Weights of a small mixture-of-experts language model, trained from scratch on English Wikipedia.
Size: width 128, 19M parameters.
Experts: 416 GELU neurons an expert, 1 pick a token.
Training: a variant of Muon for the experts, 645M tokens, 4919 steps.
Below are experts of layer 5 (counted from 0) of a mixture-of-experts language model. Rows are named router (the router's row for the expert) and show model dimensions 0-127. Each number is 128 + 32 x the weight over its row's rms, rounded and kept within 0 to 255. Numbers have three digits each.
After each expert's rows: a language model's description of what the expert responds to. This comes from a sample of Wikipedia text that the model never trained on.

# expert 11
router:134139135079120111140126155138164086168187159120125194106138078096123106151141147111130095120154093126067121164172123143133072138136085076144126091169096129130192135088199117143141097149167137086110099136116164128079120140124172076140193158186136079112084147112171095166050063142123116120146162130158195153196127159140133113117094094084142131161119129138072108071134132158169131137093
Numbers in data. Standalone numerals in dates, ages, scores, statistics and table cells, such as age 53, December 22, 20–27.

# expert 10
router:108171130103112101102146115123089082134140138135150125140111085082146160139080150158149117159128057077123047170167092138161142178172137120176098141168084168182133102090155086149171119130162080153084102178103116112084168137096149134168161155189151108091144069144138157134093072167088120150165115130136160179163094144086167096099092136115139114114122143101088070143135094172144072167113
Name and word endings. Second pieces of names and words after an opening piece, like Bre-nt, Col-in, Col-ors, Environ-ment, Paul-ine, Colw-yn.

# expert 9
router:076128134097123108182198135164117100177171099068113143108130075064140157155149140140150092107192046106114087201118134132096081124158128154131108110184100173126146113104160148109136131146122143180072095127142105069077164173134169140128171134167126088123143120124110102188143097155115123144138118146142135128164101175151170112153077112165129073125108113079067068106107104133169116099161
Word-final letters. Last letters or short endings completing a word, often in names and table entries, such as Mode-r-n, Unname-d, Pal-in.

# expert 15
router:148175173144113129147159177134158094168208096136153193095108164057156145204120147143141133084095094136089082140142111127129134085177133128136116098151098121126168161102142195121086076113152120094075089191066101102111119151101162117136166124187148079067125118152155127152061097134127120115133081165173174129196150142130118103131134125083111134089143108123085129104095098148165117113114
Pronouns and clause function words. Pronouns, relatives and clause-linking words after commas or conjunctions in narrative prose, such as that, he, his, which, never.

# expert 3
router:113157098132142117184171146138150079160168134099156196165094132089110128154091177163140122170162090105071068112135183133129094141161118113177108097127116145157126114055162129123134127125209101197115125107119128106121165153094142141097141136204180054092091132149131130175099105143095115117201097155100146137190139122147113088083096089117078130123102086128098114097144078131162166124127
Wiki markup punctuation. Equals signs opening section headings after blank lines, plus table dashes, pipes and taxobox fields like Genus, Binomial, JPL.

# expert 14
router:140084138136118154172128151110139110138142164151189207133069098073122230105091125139146114122138089120146119189143134097073134164148089124183121117130115118182148155118142144166170124105187130153128121106080145161122180165113188111145139136144112095119109142124127142139076076107093185101176118104152139116176125180127120099119093069086114149108170101088122083106113051163157079102093
Sports competition terms. Sports words in team and tournament contexts and tables, such as Team, League, Cup, round, final, and championship rankings like best and career high.

# expert 0
router:143151099080098112144143136197122080138174100162163155127103104107109147155130193141105110116173102148144137154109150128141100111148153127153080135119110142129150151164113147123139108187192139141086102131122183097108124125130177102140169166150182057103081132080156139148099095118071104096159146149189226121185130116166146083132101122101075106082089170092097041093119094135126123089108
Numbers and numeric punctuation. Digits, decimal points, commas, minus signs and en dashes inside numbers, years, ranges and coordinates, e.g. (1933–2025), 8.60, 18,510 ft.

# expert 2
router:147157134069058103177126135151196062162196093089126145116091140073169161154119153094111132143161112122105112169149171133112082135169150118189126119110113133148146145110145124113148144138140091157114107105080137144133106170107171114102189152167176077131115123114107132135064083100097144144145128156186218164210118152139110101135070132123122159140109085113148071094167099117129143072111
Table cell separators. Pipe separators between cells in Markdown tables, especially election results and rosters, plus colons and semicolons, e.g. Total votes | 53,646.

# expert 4
router:094184117158057104131160151163078137150194153098141156161109075134134109151135142126198075164180129132109127174145092103093108166171128090138083141153098135097156127068168163142169166166187129109091156113095139133061113148099106169153164131202149125131112084107112114165103111123086086122178075131143163113151107167140097065099135104106163107123136070135097065110127097142098163128138
Mid-word pieces, common nouns. Inner word pieces (croc-onate, lit-urg-ical, met-aph-ors) and frequent nouns after "the"/"New"/"United", such as War, York, States, County, government.

# expert 7
router:093159147085089068148194161153106125169151143084135158085070129129144108118119162175184085154205104120130080165111132121155107188171137119159112147131148137081115153110115126131101187153122083125105078184107122070114135190119131133139206085162142128096117092124117095155118097097124168155116129143156147156167150189142108127113131088095104112109166116123008114113167123142126119101133
Early word fragments. Single letters and consonant clusters at a word's start or just after its first letter, like o-cc-upiers, cat-ac-lysmic, m-ast.

# expert 6
router:098106133108102086171188176172129113102182139094183115128109120139160160102129153169149058154142096112084113171111131101100085131158151080135140174147080148193128098100146124145112124134128127143114094100056133126086135175121119144146186114178152109105154116099147133197154129070129185116102115216172213092153155134113134064142110131089142081096113112127106101098081097131169110117133
Word-ending consonant clusters. Subword pieces finishing or continuing a word stem, often before -ed/-ing, such as forg-ott-en, overl-and, cl-imb-ed, farew-ell.

# expert 13
router:171144120125121141131123117145086091162205151119198168103154150109148158137135166158149129135165085099101092170127074120123123126155177148136100151149087114144157075098113129128127106122125106198138059120094118114103132169138155115086161172141146095076119151165133111173084132145092136134168100164207147112195139126181167050110127100083128039124109120101082097120091144123189133091101
Suffixes and prepositions. Suffixes like -ing, -s, -ments after stems, plus commas and prepositions such as to, of, with joining clauses.

# expert 8
router:159129117120141082119161111148164112142130095107134157131122094105099129148138221137123126124182095145162082182157135141143134127179132124158140090162103134181163159094114173142116113106141076149059103108147140119153173174042187164138165137137148112100086131144156075142088083148135103086162132182184153125141125198143145087097097086055152155096089092088094127122137097114154125058097
Paragraph breaks and articles. Double line breaks before headings or new paragraphs, plus "the", "a" and quotation marks, often in album and song listings.

# expert 5
router:083138148133086115134162149092131142171140077133159188141094111128124143166163158168134076085127143156121059182182062120119093225144163122121115139193101101153137153078196120137144127130142105146098075132091131129108108170111146134140117138126186138081111095157117080147067080152154120090172137185137176152112151145129125108055119085097112154125095093115074079123108116172112117119154
Capitalized word starts. First capitalized pieces of words beginning a list field, title or name, such as Or-iginal, Pres-ented, Hard, Str-okes.

# expert 12
router:147135154154111167083157153155143083119166129123146145159130106101169154170126164094116090135139092105075116126154124126114048167204116142117105134140075122140186152107117117113157110076144104116109119137103113146082132174099117123081155106192175057141133107177127086183067104136074127160136153173193187141212142161116136090128083075113147078139149118107099116101134140129145095112064
Verb past forms. Past tense and participle verbs or their endings after was/to/is, e.g. happen-ed, origin-ated, used, released, became, designed.

# expert 1
router:094157156087094140147169145156137110143151151116156155111105128121147196099088112116164100153118089138095097137148147096090065177162167144202128095152137109154129113076181104102177084171150114158090131160120181096093130164115199187166162140131163125081061105135139105168135048073101154134154140139137159115158113138107116122134127110127056076135090108105070086150146073128176125121106
Foreign-name syllables. Short vowel-ending syllables inside non-English names, often transliterated Slavic, Japanese or Indian, such as Mik-ha-il, Kas-hi-a, Pan-ama.